python train.py --n_layer=20 --n_experts=48 --experts_per_token=8 --d_expert=64 --activation="swiglu" --moe_layers=[0, 1, 2, 3, 4, 5, 6, 7, 8, 9, 10, 11, 12, 13, 14, 15, 16, 17, 18, 19] --init_std_router=0.00628 --lr_router=0.000274 --vocab_size=8192 --norm="layernorm" --norm_eps=1e-06 --optimizer="muon_variant" --batch_tokens=[16384, 32768, 65536] --seq_len=1024 --steps=9977
Below are experts of layer 14 (counted from 0) of a mixture-of-experts language model. Rows are named router (the router's row for the expert), gate (a neuron's input weights, with its number), up (a neuron's input weights, with its number) and show model dimensions 0-79. Each number is 128 + 24 x the weight over its row's rms, rounded and kept within 0 to 255.
After each expert's rows: "comes after" lists some tokens at least twice as common just before its tokens as in all text. This comes from a sample of Wikipedia text that the model never trained on. Tokens count by the router's weight.

# expert 26
router [100 147 170 137 135 155 146 119  90 131  96 124 169 103 105  86 120 133 112 140 133 105 142 119  99  94 113 139  79 148 127 170 112 118 138 111 156 108 153 108  83  98  84 143  70 153 119 113 123 185  99 138  66 124 160 149 149  95 130 113 112 113 138  93 101 130 131 145 152 161 146 105 128 134 138 134 151 119 139 170]
gate4 [132 132 105  94 178 130  93 133 141 170 178 150 141 131  92 113 127 132 160  91 106 150 113  79 117 131 131 133 150 149 144 141 195 141  97  98 161 129 104 156 143 141 111 109 126 113 117 154 116 116 165 110 110 150 105 160  93 103 102 189 119 134 123 134 119 139 149 157 136 177 184 124 102 130 143 127 106  94 183 123]
up4 [109 122 149 126  84 143 148 132 169 158 136  91 126 120  79  95 126 131 236 149  91 122 133 121 128  88 116 149 112 134 117 111 158 124 119 116 105 117 163 120 134 102 141 125 116 153  99 135 157 138 122 113 144 130 122 136 149 105 118 178 144 130 112 171 132 118 117 103 132 134 162 138 109  88 133 107 150  83 143  84]
gate5 [124 105 124 128 160 143 113 108 133  74 169 149 143 163 150 117 128 139 113 106 119  59 126 156 131 114  95 109 136 127 134 172 124 112 142 121 153  99 115 118  95 117 142 153 150 193 148 139 178 124 149 176 150 129 104 131  90 127 140 115 116 166 126 127 133 109 130 146 110 149 143 131 124  96  96 137 119 130 137 140]
up5 [144 155 139 108 134 125 131 154 110 128 135 155 141 131 117 106 131 120 155 124 128 121 114  81 165 110 125 121 119 108 148 115 122 125 144 153 111 104 147 135 174 101 123 137 148 112 140 129 118 177  85 105 129 138 129 118 120 106 105 135 140 107 154 131 142  91  94 125 118 145 138 157 118  83 126 133  83 154  95 115]
gate6 [ 80 119 142 123 136 142  93 100 108 118 147 146 151  80 112 135 113 147 109 104 129 102 138 123  96 134 160 104 122 123 147 167 140 146 153 100 164 104  97 136 103 169 101 150 123 123 108 148 154 163 114 125 115 114 157 120  83 111 143 117 130 122 121 104 141 139 140 100 129 126 111 142 137 113 144 171 148 114  87 136]
up6 [146 162 155  92 143 126 132 149 110 146 129 162 127  87 134 183 136  98 141  97 105 117 119  98 133 115 129 139 112 168 150 126  70 120 121 165 135 131 140 141 147 151 152 161 134 124 106 164 113 119 179 147 140 151 158 118 150 108 142 137  99 114 154  96 132  89  81  82 152 132 105 130  92  91 158  82 119 165 137 156]
gate7 [107 120 131 166 133 120 166 111 157 124 136 150 152 117  81 161 132 108 127 123 153 173 106 118 147 109 130 115 136 116 139 134  73 144 148 100  99 140 181 121 178 129 100 114 104 107 136 149 128  94  99 114  45 138  92 180 151 121 118 155 128 115 105 124 110 108 128  97 132 153 127 131 121 122 129  97 117 133 145 128]
up7 [168 149 143 104 145  82 170 121  75 119 116 163 153 125 135  91 128 126  74 126  96  72 103 128  80 129 165 112 128 133 110 102  95 104 130 154 119 109 144 139  98 107 112 134 109 135 151 123 119 131 106 115 143 176 119 131 126 117 121  67 101 110 155 142 170 146 102 120 139  98 105 119 114 144 124 153 121 163 120 144]
gate8 [147 154  87 116 115 112 139 146 130 126  91 147 126 164 129 147 132 129 101 141 124 163 160 156 107 110 120 150  73 121 148 168 141  98 139 107 148 120 129 156 157 137 138 150 124 156 146  97 165 117 139 153 141  99  90 129 117 132 132 122 150 123 125 142  84 134  73 144 142 111  95 141 124  90 137 112 121 112 139 149]
up8 [166 137 126  76 129 158  98 110 156 148 104 105 159 113 127 112 128 111 117 147 126  99 169 116  94  77 112 119 149 108 149 153 116 104 154 168 149  97 172 143 136 147 120 119  72 149 141 141 148 105 130 185  82 101 146  87 111 143 107 129 158 150 114 150 131 160  86 107 143 104 134 160 145 119 138 104 101  95 142 145]
gate9 [157 145 118 126 100 136  91 156 194 140 102  86 118 114 129 164 122 124 142 122 111 126 142 112 125 112 123 123 170 158 167  96  89 117 131 141 107  96 178 124 142 120  87 109  97 125 132 160 133 162 130 144 137 125 148 160 138 119 138  92 119 141 101 152 117 128 149 147 152 150 119  88 124 122 146 119 124 131 172 110]
up9 [151 107 127  86  61  78 108 113 141 127 106 113 100 146 127 115 148 114  80 137 132 121 101 123 127 119 154 144 145 116 120 118 131  95 108 177 164  93 127 125 123 114 125 133  88 138 101 132 117 149  95  90 179  85  94 179 149 111 127 133 129 122 155 108 109 133 125 176 109 122 134 150 141 110 138  95  97 148 158 117]
comes after: " ", "1", " (", "2", "–", "9"

# expert 22
router [159 105 140 120  89  86 129 146 127  76 128 108 118  82 155  92 151 186 132 141 133 113 139 146 131 117 105 150 168 114 110 157 136 144 114 113 156 102  95 129 111 137 120 122 145 116 126 127 147 143 100 141 140 125 149 129 151 126 161 102  94 154 138 138 131 158 123 124 164 127 157 166 100 126 122  87 133 123 163 150]
gate4 [ 86 107 119 143 127 112 118 103 106 112 147 112 117 141 170 160 170 152 138 101 115 108 121 131 130 118 144 124 124  99 117 154 147 138 153 124 129 102  84 103 108 172 156 126 168 116 141  74 129  93 136 145 117 129 136 113  96  89  98 164 156 107 138  97 153 153 138 140  99 170 105 134 135  98 106 155 114 127  79  93]
up4 [149 133  81 151 156 130 127 114 153 170 143 166 127 124 115  76 118 111 156 118 122 126 125 114 100 104 126 135 130 129 145 156 125 124 151 140 145 134 154 148 146 111 131 154 118 167 133 162 117  85 128  67 119  99 125 175 160 115 183 110 117 121 104 119 109 120 164 155 135 125 135  83 124 165 140  76 156 133 167 116]
gate5 [109 109 164 160 142 143 102 135 103 128 170 114 163 131 136  82 124 161 174 163 133 102 134 123 123  78  77 128 147 122 154  84  88 132 136 152 131 127  92 120 132 121 150 117  78 123 146 168 114 128 127 142 132 114 143 156 126 141 123  70 171 138 120 131 132 105 137  77 157 142  93 148 103 139  79 161 132  93 157 132]
up5 [101 131 175 141 109 125 148  80 127 112 157 120 129 116 124 141  96 198 154 160 120 139 179 128  95 114 129 131  97  90 159 136 132 116 127 134 108 132 129 114 145 126 156 107 102 141 137 113 106 119 113 126  85 153 121 121 137 114 117 155 153 133 117  90 116 108  65 124 140 124 108 147 123 151  93 133 132 106  98 114]
gate6 [111  94 116 132 132 103 128 119 114 142 117  91 156 120 134  99 141 166  91 110 111 164 111 174  94 111 108 163 121  99 107 136 149 174 160 110 171 165 141 142 149 126 143 139  54 133 121 144 142  87 166 151  98 145 136 136 150  91 132  97 142 150 128  97 176 151 123 139  91  96 148 125 107 124 147 146 129 111  97 126]
up6 [141 111 120 121 131 127  84 112  83 135 131 134 126 162 107 116 127 134 170 172 123 138 104 123 137 128 153  97 154 143 128  66 152 110 129 125  99 145 111 108 114 105  83 105 129 129 116 172 139 193 151 138  93 104 116  93  76 160 124 119 109 157 117 137 102 149 121 125 137 109  77 115 133 148 134 135 129 121 139 101]
gate7 [ 78 132  93 141  75 150 142 137 167 142 110 158 116 146  99 151 121 120 104 159 141 129 170 135 137  66 101 136 111  84 160 120 124 124 142 131 124 113 132 123 129 120 147 143 118 145 123 152 157 142 120 106 112 120 128 143 130  92 134 123 163 136 110 144 141 116 178 151  92 126 141 120  81 140 139 136 131 103 145 133]
up7 [126 140  90 139 166 148 108 134 164 142 139 186 163 110 152 122 142 109 113 132  96 119 101 171  93 146 121 119 150 150 109 129 130 111  86 140 103 149 147 130  97 113 127 135 138 166 153  92 129 107 126 128 110  97 124 136 153 121 152 111 108  83 121 102 129 103 118 142 128 112 101 108 175  90  86 126 146  99 107 142]
gate8 [ 65 162 146  79 123 163 124 110 116 118 120 116  75 115 123 107 133 124 126 114 114 118 186 164 150 125 144 164 122 132  96 123 148 153 128 102  97 116 144 126 170 110 100 143 171  90 142 143 159 137 157 118 109 108 169 163 151 116 144 145 122 124 132 161 157  90 129 161 153 127 121 103 142 139  95 114 160 109 127 135]
up8 [ 58 144 148 115 107 127 111 105 134  48 127 133 107 125 149 167 132 131 150  84 151 156 176 143 125 136 137 153 142 147 134 133 117 105 128 138 119 152 130 121 164 123 127 131 142 107 104 152 137 122 135 150 111 135 122 124 144 117 158 132 114 124 145  93 163 132 153 152 137 159 129  92 133 164  96 108 156 110 126 149]
gate9 [136  91 115 101 133 102 136 114 163 135 181 149 143 117 133 126  65 104 157 105 120 102 109 109 141 163 120 172  98 144 136 118 107 126 109  73 145 153 120 144 150 138 133 143 113 108  86 124 128 135 146 126 148  93 123 130  78 134 109 129  99  81 135 137 114 115 159 113 104 143  94 187 124  77 150 112 149 108 148  66]
up9 [108 108 137 124  98 117 131 142 149 113  91 158  60 110 132 158  90 119 158  96 132 131  73 103 138 128 125 140 106  93 110 132 111  76 148 128  98 149 101 154 166 145 158 141  86 117 139  95 116  92 121 127 179 184 119 107 114 116 152 120 134 141 110 114 147 138 146 121 113 131 166 137 119 131 140 141 142 136 149 102]
comes after: " the", " a", " of", " The", "The", " an"

# expert 1
router [149 141 105 142 158 120 111 120 141 167 138 128 109 109 166 104 153 109 161 122 137 138 172 145 113 145 144 137 140 142 138 147 130 144 135 151 154 133 135 139 134 143 177 159 133 127 148 128 115 113 113 131  97 116  86 175 133 110 111 169 128 125 155  68 140 118 169 113 133  99 122 140 120 156 118 164 123 150 139 119]
gate5 [128 121 103 107 151 143 132 110 138 105 116 106 159 121 119 108 128 159 105 143 163 124  89 146 101 164 102 142 106 198 107 139  97 150 137 107 134 117 105 125 116 121 104 123 139 153  98 116 168 119 116 126 139 150 118  75 120  86 130 161 143 143 116 127 151 134 138 121 124 119 133 136 138 139 108 151 150 108  97 130]
up5 [133 154 127 134 153 147 166 131 126 131 138 143 108 159 109 137  87 119 167 166 122 142 184 134 124 122 151  99  95 110 121 103 131 124 120 133 121 141 149 148 125 144 103 113  92 149 148 128 153 114 141 113 148 152 158 129 125 132 134 105 125 121 164 186 144 121 143 107 122 149 116 139 122 133 152 106 117 136 126 101]
gate6 [152 134 172 149 132 139  86 142 129 189 146  95 146 134 138 143 144 122  88 137 129 115 109 174 127  97 155 116 135 151 121 140 119 151  96 137 133 112 148 138 133 118 117 109 158 104 106 153 111 101 134 134  98 151 138 158 174 178  77 118 122 106 120  95 117 121 129 145 126  98 102  66  58 112 100 129 124 136 110 125]
up6 [117  61 111 128 129 102  86 131 120 213 154 170 125 100 129 153 140 123 137 165 136 154  99  77 144 125 105 132 133 147 116 126 102 159 112 131 142 112 149  93 144 151 114 145 149 117 110 110 122 125 149 121 139 163 121 102 159 167  90 103 121 114 123  73 118 162 134 143 119  94 129 122  84 118 157 112 131  93 130 115]
gate7 [124 149 142 129 133  68 122 186 151 128 192  75 123  91 164 110 130 107  89 121 100 126 164  98 130 134 144 119 139  81 105 153 134 130 137 119 112 109 145 129 138 141 134 131 139 161 122 160 124 144 121 111 118 117  94 147 115 135 134 118 167 152 125 114  95 127  93 146 133  78 135 127 121  97 151  66  85  97 144 171]
up7 [118 154 131 121  96 110 113 149 134 164 142 128  94  94 140 162 138 104 108 128  66 139 102 100 132 119  99 116 133 110  97 143 144 141 119 102 131 129 139 154 122  86 141 105 153 146 118 174 147 110 142  89  92 112 108 144  75 133 120 167 171 151 134  67  80 159 103 130 105 111 114 154 115 145 175  85 126  98  72 153]
gate8 [124 130 120 143 121 114 106 182 143 118 158 136 150  81 168 110 165  92 125 106  73 123 147 137 134 128  60 114 105 110 161 134 114 149 119 125 138 135 138 109 109 107 141 111 121 102 130 115 130  98 128 113 128 113 131  77 107 156 137 124 157 108 163  76 146 120  95 113  96 148 135 159 126 114 140 105 119 142 115 124]
up8 [136 130 132 106 127 102 140 120 127 130 115 127 138 165  99  99  76  98 147 140 161 128 129 100 111  84 154 146 134 144 132 123 147 117 121 108  99 142 126  98 150 152 131 116 132 133 143 158 126 120 115 161 149 107 129 168 124 120 114 161 110 160 151 181 116 169 172 103 197 125 119  88 110 167 148 127 114 157 156 105]
gate9 [136 140 158 111 164 148 109 145 140 112 118 118 125 159 153 180 144 130 129  93 129 162 118 116 158 104 132 135  93  78 152  88 140 120 107 118 146 109 127 105 123 103 133 119 153 135 132 123 126  99  88 117 126 114 189 164 107 144 111 125 114 139 132 136 123 134 139 147 139 133 115 146 112 142  92 108 109 101 139 127]
up9 [127 136 114 131 137 115 142 128 111 165 121 181 138 134 155 141 135 125 131 131  74 141  79  95 192 138 123 108  88 155 176 103 141 126 155  93 148 124 165  91  93  93 124 156 134 117 134  98 118  94 111 109 106 106 145 135 144  76 136 126  90 145 104 113  68 126 118 124 123 131 133 137 141 114 110 146 100 136 182 120]
gate10 [144 120 105 122  76 134 146 128 156 116 118 115 114 139 122 152 131 119  69 120  99 152 168 112 135 159 126 139 125 155 126 180 139 119 129 116 126 121 131  69 123 106 130 132 139 105 132 124 137 108 137 160 143 110 130 140 111 121 107 161 166 111 124  81 146 146 171 124 130 132 117 138 146 150 177 102 117 141 115  66]
up10 [133 107 159 160 171 156  92 131 125 111  74 145 147 170 154 126 100 149 143 147 104 164 128 152 108 116 165 124 120 136 135 125 141 133 104 136 153 136 184 152 158 161 116 144 133 118 135 119 104 134  96 118 116 137 143 144 157 152 151 140 102 142 130 189 133 141 116 108 144 126 145 117 104 153  67 160 118 139  94 134]
comes after: "\n", ")", "4", "5", "3", "6"

# expert 0
router [123 116  79 131 140 119 100 136 124  96  96 128 128 162 118 139 104 136 154 137  85 118 100  98 119 120 130 103 145 139 139  68 134 106 125 121 124  97 119  83 145 107 149 108  92 148 143 115 169 108  91  79  82  93 181 125 110 159 113 106 120 109  97 165  74 123  83 116 114 137 114  90 143 124 151 125 163 105 130 144]
gate3 [ 72 113 153 137 124 178 141 124 159 135 115 136 120 116 127 150 132 123 115  98 143 120 144 139 160 118 163 152 107 114 124 148 172 102 143 138 137 130 168 148  77 158 135  93  84  84 148 121 143 141 113 154 111 157 118 127 107  86 130 149 122 127 135 116 138 137 114 114 135 104 141 145 128  97 167 131 115 119 160 143]
up3 [107 146 127 167 108 131 126 155 153 131 122 143 133 142 133 111 118 124 130 105 151 165 107 171 128 104 146  97 118 119 109  98  94 141 123 144 146 136 160 149 134 114 129  82 119  57 178 103 135 141 128 134  65 186  93 121  79 123 125 168 131 135 116 169 144  85 109 108 128 167 116  90 115 158 148 152  84 173 123 133]
gate4 [157 137 129 132  80 176 167 102 137 128 139 122 117 164 126 131 122 151 126 112 161 144 141 135 156  84 138 118  93  87 155 130 156 102 122  80 129 161  70 117 136 112 159  93 125 156 129 125 122 145 165 171 131 124 142 113  88 132 173 111 139 137 164 128 140 153 153 147 117 140 145  79 118 151 131 123 144 143 132 135]
up4 [ 99 143 134 141 149 111  99 181 127 172 139 146 114 145 122 154 124 134 146  87 128 113 106 126 109 137 141 162 139 189 100 124 125 117 163 177 148  94 146 115 134 153 105 116 134 139 124 111 109  98 115 114 142 146 122 141 124 134  76 151 110 135 116 119 123 152 106 109 167  95 157 154 112  98 173 151 122  95 116 102]
gate5 [114 113 123 128 132 178 149 120 152 140 102 153 155 130  91 107 133 149 151 144 147 137 165  91 194 149 175 106 123 130 131 137 120 133 147  55 144 177 104  76 127 113 133 112  85 114 130 128 119 133 132 112  77 112 135 148  90 157 136 100 114 148 132 158 140 125 100 139  82 151 128 125 128 106 133 106 129 181 106 163]
up5 [138  90 152 122 104 130 122 126 123 151  76 106 124 146 119 127 159 129 128 149 169 128 145 124 123  94 139 172 120 180 139 112 110 145 177 156 111 131  93 109 162 143 141 106 154 115 113 124 120 125 142  88 131  83 142 140 142 111 175 111 106 158 130  72 121 154 153 144 135 141 173 110 146 128 126  68 109 139  80 162]
gate6 [144 135 149 196 137 161 169 167 147 138 146 104 134 154 114 150 154 165  87 150 168 137 119 155 122 186 161 141  66 124 118 112 128 142 139 154  95 100 129  86  94 109 104 128 154 121 112 145  94 144 129 112 106  82 124 165 153 153  82 118 152  89  72 151 150 130 125 117  82  99 100 153 142 116 132 126 119 159 116 140]
up6 [129 117 145  93 142 122 179 119 129 133 153 128 143 135 102 149 156 111 143 134 119 152 130 155  87 117 100 127 118 109 119 131  86 140 124 122 116 116 115 100 135 141 141 116  89 131 114 149 119 138 107 120 136  86 112  94 152 145 103 109 116 109 154 141 170 122 147 132 158 122 114 127 132 155 132 126 133 149 130 163]
gate7 [116 108  86 134  86 128 151 136 150 124 140 105 150 132  99 144 138 107 100 177 103 144  65 133 145 120 137 131 124 114 139 139 154 108 111  89 103  99 159 116 111 101 156 161 129 168 155 119 115 118 143 155  85 159 132 190 119 104 136 191 110 150 152 116 112 132 120 117 132 146 175 106 122 135 138 121 141  98 140 112]
up7 [ 85  54 128 137 122 103 127 114 121 109 115  86 151 137 159 125 143 149 154 112 131 131 100 149 149 128 134 130  83 109 122 144  94  90 129 131 133 156 145 131 106  78 135 150 110 116 102 145 137 140 109 105 139 134 142 203 123  79 142 148 132 123 123 145 145 120  96 111 130 140 167 101 174  99 113 140 143  92 160 150]
gate8 [156 114  84 129 143 113 145 152 113  90 122 148 140  80 138 135 110 145 128 129 112 100 109 142 171 153 101 113  92 137 133  98 110  96 104 124 159 152  87 119 146 171 130 131 111 122 136 122 121 139 133 120 125 145 125 140 141 168 129 115 105 129 153 108 123 130 156 138 124  95 120 142 194  71 158  75 111  95 123 141]
up8 [133 127 110 177 183 123 140  84 146 158 162 116 101 138  81 134 108 133 200 146  98 157 141 149 140 119 124 153 132 122 178 161 113 142 147 108 133 120 108 106 140 118 141  89  95 113 157  71  77 112 118 135 142 108 151 161 111 125 133  77 138 152 114 131  87 126 137 103  89 132 131  72 125 140 111 144 102 121 112 146]
comes after: " ", " \"", "-", " (", " a", " re"

# expert 21
router [124 143 102 121 101  85 103  72 180  72  76 110 148 138 121 112 121 110 130 168 126 134 126 153 116 150 118 153 128 135 102 106 101 111 126 121  95 119  98  98 143 133 115 167  71 155 125 169  67 119 108 124 141  92 174 106 119 111 120 157 102 146 124 105 120  94 151 151 165 110 143 121 124 147 147 120 109 123 140 130]
gate2 [123 118 145 111 127  82 176 138 106  81 154 138 138 121 124 145 128 109 135 135 138 134 119 127  90 133  69 116 156  83  94 134 103 165 109 148 116 172  93 129 107 104 149 132 193 152 126 148 121 124 153 137 121 107 113  77 100 135 137 141 115 129 142 126 129 128 140 105 110 119 147 157 135 118 142 115 150 148 100 139]
up2 [138 145 117 122 107 162 121 125  98 167 129 112 139 128 149  99 137 114 135 110 105 121 149 125 145 112 149 148 148 121  81 105 159  99 136 160 200 142 172 103 128 163 114 110 117 164 108 146  97 125 117 150 140 128 124 161 149  90 147 108 115 140  96 147 141 115 130  88 112 115 146  75 153 112  82 137 122 102 137  94]
gate3 [113 121 151 135 122 144 150 128 107 135 168 149 112 147 140 123 126 133 129 106 144 134 123  80 134 108 139 133 172 131 118  98 114 121 153 118 137 154 105 125 123 135 116 120 102 118 144 124 127 135 128 109 146 126  94 107 122 155  93 129  94 129 128 112 161 102 151 106 116 127 119 120 118 123 151  91 109  89 134  66]
up3 [140 145 100 121 159 116 158 169 154 180 116 143 173 135  49 139 163 126 113 120 138 137 143 124  99 150 114 121 124 138 164 155 125 126 122 128 114 111 139 149 136 105 126 133 109 150 119 108 119 148  84 139 107  90 136 145 132  91 114 108 139 122 152 108 151 145 153 148 123  99 109 108 104 138 119 134 148  96 116 110]
gate4 [138 167 148 130 122  74 102 105 152 129 102 113 126 163 185  97 180 102 109 146 129 116 179  97 129 146 109 155 108 133 106 112 143 104 102 154 143 138 129 142 111 135 102  95 144 166 160 130 195  98 139 114 169 125 109 134 176 169  97 140 157 113 170 117 114 127 129 154  69 102 103 171 155 180 131 158 108 142 148 155]
up4 [113 105 131  85 124 149  90 137 157 100  89  87 154  87 100 181 127 131 155 162 123  98 139 151 119 105 157 101 157 139 100 123 130 213  99 105 122 117 132 133 147 176 125 147  97 101 134 137 113 141 139 155  90 119 113 115 126 123 131 123 121 119 117 123 121 160 131 129 150 112 103 103 123 167 149 135 138 106  98 130]
gate5 [117 117 133  86 129 133  85 124 144 107 100  96 178  91 128 113 132 112  96 126 134 107 170 133 113 108 165  98 129 137 151 117 163  88 123 128 165 100 129  99 127 134 120 128 154 144 108  84  95 126 154 118 168 114 158 113 126 178 138 146  94 145 160 146  94 161 115 132 135 148 130 143 149 156 140 116 166 114 110 110]
up5 [159 126 137  93 118 130 112 170 148 124 147 126 111 104 110  96 133  98 139 123 158 115 172 121 172 133 137 101 143 164 120 118 123 113 115 116  93 134  91 131 135 125  46 117 101 133 112 139 145 117 138 132 128 133  87 138 154 174 146 127 107 141 100 143 129 117 110 115 174 129 123 109 161  91  85  97 151  88 118 130]
gate6 [133 109 162  86 132 128  99 106 108  94  95 129 125 140 102  97 135  94 122 143 136 171 155  99 137 134 145 104 117 120 142  87 138 143 140 146 117 149 118 120 149 122  81 137  95 133 139 154 149 132 121 140 124 132 139 160 139  79 121 146 162 136 139 112 110 131 101  91 138 121 134 135 125 137 149 142 157 149 178 117]
up6 [119  99 105 132 156 110 127 147 138 120 150 149 112 123 139 140 135  93  91  92 163 153 132 145 151 138 118 149 171  97 142 119 128 146 123 143 151 142 164 166 120 105 103 113 124 129 141 110 145 161 127 143 161  80 144 108 147 137 149 139 118 136 140 131  83 168 112 100 116  80 110 120 106  91  94 140 132 180 118 124]
gate7 [123 135 101 114 163 126 145 109 117 138  95 156 115  96 127 124 106 180 151 135 133 122 128 117 136 135 154 139 122  95 130 117 125 147 110 118 145 114 121 164 102 137 135 114 107 119 123 118 163 167 164 127 151 102  93 119 151 109 110 122 146 131 103 133 130 137 108 109 106 139 110 162 105 154 113  93 108 146  95 128]
up7 [143 113 156 115 159 116 124 128 152 119 137 112 114 150  91  83 101 106 142 173  93 108 137 161 159 128 113 131  93 121 116 151 185 168 114 108 149 121 105 139 109 132 215 135 141 144  83 140 150 139 142 149 151 110 148 128 119  98  99 162 112 118 121 123 134 109 108 148 135 119 126 147 134 153  97 171 131 105 141 105]
comes after: "0", "5", "4", "6", "3", "7"

# expert 13
router [ 78 159 127 138 148 100 113 107 103 178  95 175 116 124 120 124 130 138 146 167 119 103 141 129 114 124 109 125  84 119 125 149 136 175 155 105 126 112 118 150 109 136 104 147 127 159 135 111 124 134  99 116 112 160 189 147 114 129 150 106 102  90 115 138 115 150 169 141 132 162 159  88 114 118 123 134 110 143 130 126]
gate4 [103 161 113 112 156 112 158 139 122 123 144 156 119 119 153 173 149 135 114 129 170  87 123 120 128 146 142 129 183 110 132 182  96 143  79 106  91 108 135 105 132 128 123 140 101  87 114 153  86 136 109 104 150 120 157 106 101 133 121 124 142 153 124 153 113 140 151 163 148 109  80 140  97 155 139 123 139 103 130 141]
up4 [108 120 146 151 123 131 166 140 134 108 123 137 139 151 122 103 104 106 159 123 146 154 113 158 159 109 156 111 132 149 136 119 113 146 123 112 110 109 129 159  91 203 136 155 169 108 124 171 130 122 117 132 125 158 115 109 138 169 103 157 117 131 132 151  83 156  99 104 118 106 101 160 111  85 144 107 166 137 191 132]
gate5 [108 144  88 125 136 129 168 169 133 137 176 104 145 140 138 137 115 124 129  99 130 101  85 107 121 119 100 147  99 143 114 115 118  95 137 192  86 117 113 117 131 123 130 123 116 166  99 130 148 143 117 100 177 126  60 123 173 133 107 125 127 173 115 133 128 133 143 108 132 122 139 143 103  96 149 118 121 111 146 135]
up5 [149 114 144 116 152 178 144 113  78 148 110 121 100 125 149 133 134 105 182 141 122 134 162 126 103 123 137 123 145 117 155 111 179 111 153 133 115 130 147 141 141 138 129 110 114  94 104 135 175 102 150 143 133 160 160 148 102 159 143 150 129 121 153 102 131 106 107 160  90 139 117 162 153  97 103 148 129 124  98 125]
gate6 [141 132 115 154 120 103 136 147 124 144  98 153 139  56 118 111 145 133 150 129 147 192  97 139 128 143 129 130 100 133 129 126 166  62 149 107 105 143  94 121 115  86 156 113 126 151 143  85  80 166 132 159 149 123 152 133 149 165 152 162 204 109 144 129 148 112 138 110 146 155 105 143 118 162 164 132 124 116 154 148]
up6 [ 96 119 138 145 124 148 132 102  97 109 111 156 167  81 109 156 149  93  70 144 119 112 130 142 132 157 115 102 131 156 138 113 144  96 148 146 112 128  99 139 126 130 125 144 157 140 165 130  87 118 116 138 129 129 138 115 163 106 114 159 180  78 107 113 131 126 145 112 143 150 122  81 127  99 190 160 117  99 128 120]
gate7 [148 168 133 159 106  90  92 168 119 115 179  97 126  81 107 116 120 110 120 151 152 154 115 146 136 158 126 137 148 147  97 117 134 141 147 127 117 114 101 133  97  98 169 125 142 152 142 151  79 107  69 154 111 123 122 140 129 108 119 146 128 183 179  96 128 106 182 138 141 105 115 128 146 146 101 140 110 171 145 102]
up7 [107 160 126 128 111 132 129 146 103  71  91  98 108 104 128 128 113 150 120 143  65 126 147 139  82 127 100 148 171 124 144 135 124 168 122 153 156 101 129 116 134 152  93 125 166 146 131 107  94  83 133 156 137 175  94 144 104 133 142 126 101 127 145 142 117 135 120 153 129 129 126  94 145 175 143  95 154  93  95 175]
gate8 [156 120 132 124 132 116 121 162 165 130  87 117  86 110 150 167 138 112 119 105 112 109  71 126 119  96 111 155 107 115 133 117 117 111 138 150 140 134 109 109 118 151 101 106 127 149 147 111 141 141 133  99 132  62 113 102 152 188 122 106 134 161 111 115  99 117 113 108 107 142 167 147 119 129 110 113 146  89  72 148]
up8 [130 108 159 132 141 154 116 123 149  49 135 135  91 153 110 156 129  82 105  98 147 141  99 127  89 136 123 112 106 116 142 137 124 154 122 129 172 104 132  79 107 120 116 173 173  64 135 138 125 113  90 116 100 161 104 117 164 115 136 178 114 142 115 130 145 147 158  84 145 149 151 123 148 126 127 123 127 115 138 126]
gate9 [122  97 145 140  98 131 148 116 105 137  90 131 169 173  92 118 155 166 141 144 141 149 111 156 150 138 129 142 184  93 158 139 145 117 120 143  95 125 140 110 154 124 134 115 129 157 126 143 124 139 114 118 175 113 133 141 108  83 119 150 120 101 139  84 124 106 134 124 113 138 132 126 154 107 109 141 121 116 125 133]
up9 [133 102 115 136  70 110 149 177 132 130  99 161 141 120 108  66 166 143 136 115 114 165 114 141 121 145 126 119 153  70 135 157 147 113 137  89 109  80  86 141 151 136 145 116 117  94 158 103 122 146 162 131 123  92 127 121  90  49 136 184 119  91 151 111 173 118 121 142 117  99 109 113 105 143 125 104 105 124 111  77]
comes after: "2", "0", "1", " ", "3", "9"